From a checkpoint of a small mixture-of-experts model trained on Wikipedia: 75.6M parameters.
Below are experts of layer 2 (counted from 0) of a mixture-of-experts language model. Rows are named router (the router's row for the expert), up (a neuron's input weights, with its number) and show model dimensions 0-255. Each number is 500 + 40 x the weight over its row's rms, rounded and kept within 0 to 999. Numbers have three digits each.
Before each expert's rows: a language model's description of what the expert responds to; "mostly gets" lists some tokens that are sent to it at least half of the time. This comes from a sample of Wikipedia text that the model never trained on.

# expert 2
Personal first names
mostly gets: " John", " William", " George", " Michael", " Thomas", " David"
router:509457462463475480491514569461468517571467470514489497482476469501549501524506445492456550526519491479547546452521479482460552615494526468481565578462524549488512537436510522474541613399522487474526510520436561501506534463505449480387582452515536575565476459568434514480451439548503510437592493465485466517478519516490500468459534480550461497430551500458521529492496558536501499477545536526521496502434479499552546507534409555460498478419432524513487543536528449396525521433494426527503403505547528471481504487513540537437537490521512524454437513450477476545481486538545509519489496556516485545555482503456448471457434510527485568518519475529498520503473474499521480529550553453503515592537503515494566413496457466514481495528492467542498534485516438471539512548502470
up1:563476450436555474476491509522453515473512525486532503510493518383481504549487426450495523479511577449461509581485478581501517533555458551466512520637458486483419476488454465595494568462444536507497580504507499537513433466580481523462483423464485491431506462491491499587539488456513543467515477489502489492464436523531484546481470526544528444464485526536492498511462497484474490489522577457475532524522536476501503483472573565581575502501492508493515498485551474528499512486517498447508500440495501565506522479525501547447573500472423483471500462472511487457460523447507539554545454504469486576432459469572532511578587527494536444483587522583470523489441512511449497452483486456554513452471574550510535563497503458586485500492475507469527517555469522500489569498439491

# expert 55
Word stems before suffixes
mostly gets: " It", " season", "ation", "ion", "ent", " government"
router:461432482522464477552515488483446453526524587489456548473547501514496453515460580500488436469467526495508448523520520509526527541495473545459496537470529499498453535568470532486438437530472458527457438526446440445482490524476524518539586470523518457566482506490464491529558539469485581492561459536467431548449440585451476457551521550452474439525493507499486498514542471539454522426435506545495525461538506478516515483456525497523519486566533564554491512446547514553473471558436528549553571565506474418465493474467557467574439523505504546446519481474548533514481490526423436528419561509457490486559548467452488480560528477494475523544465477559555502564479503487490547469542425457521490471559478555579533487508412519490435469440490468479492485584486450500548487521453489
up0:509477511430474470456450445503536485516528505531500550482528473543516482518551529406620429541418512465538494518479497472509509435545444531541465489526485415445483518455498524509529545504468479497507483493476530484513618454501484506554516413480562455502480545465490509531517469488496531519545509386617554454473551453504526516453454523450519432532488572575432479483504506485514498542467455513580462544482413511526497504506463436529532492477541548490472530509504506524447496452492524520541512436522460588412559499572509533543494465492398514499505546520486545500495555530476484499493543555476460506517470549475515520478540485491453518451483564463541533496488482534506447507468510548556503507572507542571557506454467532441447517603526505488507534468511571446467446463474511

# expert 16
Months and mixed fragments
mostly gets: " June", " C", " 1960", " Car", " Sea", " Joe"
router:518519527534485490530516473552472454460560465458472461535473445557456502509547461478548529472513466533523503536568501470486437454455537561472498450467542517556511452532475485431576505553459461571561509506545478469484450560492484478519470550521531450505510459545483528525485526527469444474524533539455464425555482486501492456483533498485446432526469566421542522494494567563460612546530537471427534464469534468575503508475493558530499457493474487532538567463554520515464462443469550486474538546480509560534481549488489465529515546540523545475464477538531491559507490533464464493551507541532487467571468547537449414573508542478542477457475479504556439576518526527545529606431522513526490453506468567459550519498523487486527450469479484448462567562496407578488525424549465
up0:407446502432520506486489502555482486487479597511515587546478552521538417461488579505469485466470518455499545572425481499537435526580543531542493530517466513428467551406499556498485520478535545502509493547519451534504547497556548539531632454494504522530532512490471484505476565556511524489469487531498461522461471499467502644468484505543495511479498563544428517491515447467498524527550491528479505560490464581570514534496491464532468478561545456542514500505474483416507518475435440534546521497445452515490505519523520489528457464513500464507494544481449505488508420473503458540523483514520505533469487518473507491486456438551455515490534495516501487569458465566385433504514459521468583485525558514537399474504484467552516442550461541496523460458585548545508523505487487

# expert 21
Sentence-initial words, as
mostly gets: " E", " —", " I", " O", " as", " As"
router:556526421509445472536423508500571491468541479462462479555435425549420478495510493494559576486509470495467518523534522457485539455462488553497481505462527546488541484489487511471548484550529455534495399510518497447504452559505469484539396553516488436491475395517453539506450534550491443530531478503460520424541498459510477508497503559511485470456428485466459468454532557559501474572493506472419423480482522456544508524461534498546504521520397490547538539494483503459444481488454485532482559559457517584532457551501432494517541536533510534452489492545504509528576473542470495502528522535538444504560457532512460403531480573509534510487519492538546426511540537517471524546466497546506516459542483504423486487541557508491484516456478505465471529532533443634527485543569517
up0:493532497487519521491552483434459498533451507522537581410540545454584571465493492536552469505485579524465510492541465509537472591515487477515541504547472503522496513474531513530485485494473541470493488306515503522517517481529523517458459440516496545435445485499471456408425501462491474462482540504540465542510563517484491611465483501485474467488515501559532486547478505519541533483495522554602495516522442553512438494522526472500465497516513482498492491468511431487576492454536516495548516486581548492446554398472541490489457467463494417531501497474496476494449561447554480498494442568443525556504531562569536542525445457513472550498508554488568534504526483516416491504551504503495443499449579453491483431500503465560479519505484544568566509443490502505446503485491542

# expert 59
Sentence-opening prepositions
mostly gets: " A", " In", "In", " No", " after", " On"
router:478513522521483449498560528541506506480539478434496485514500458509491513496524532527530541499475489495498529533557547472533418459461509501448526538536482549527467491496518581478470478526565457535490560511526495457507457503595515517561500461473438460486549438483560511496574483475480439489569462547529497511508453589533462490490475584519467384476542510496462504487542526496483492494489502433416398481547539480553518475503363508531503567486409531545438550511581534485476485469485526514444536547440560566501437536535481489509521483539525516489516497541540508489531490566476529502489544477567491532572454550437449561471530526491486528507521455498466460489556501513517473482387516502564502465547524507438475451469442523427520484473461471534455521549499557564579461443566509
up0:511558491515473541471471531433555490580502508528491564437532518422501524506487548576572471527470571515454472496504504489533537540521445444544538558513479455526525515414497504553429527449508492514461534476483550484443508453518550549423518542426491539448496467460489555435489532446486587480527497473550513497416562526509508495469502523489476499504512444558566470476489493485479479460428435511549426509491442503448458499604516467532443477514537473484433468485437508509501473450505464509511510476524503487443552450495570543504477465492437511470483508436410464514497531453543581547466494476423504540404519409472430494522449487481487485476481513545569571476436509500465498560516453598506466529480530482547510536500477525450461518533549562432499525492476521484442536492473493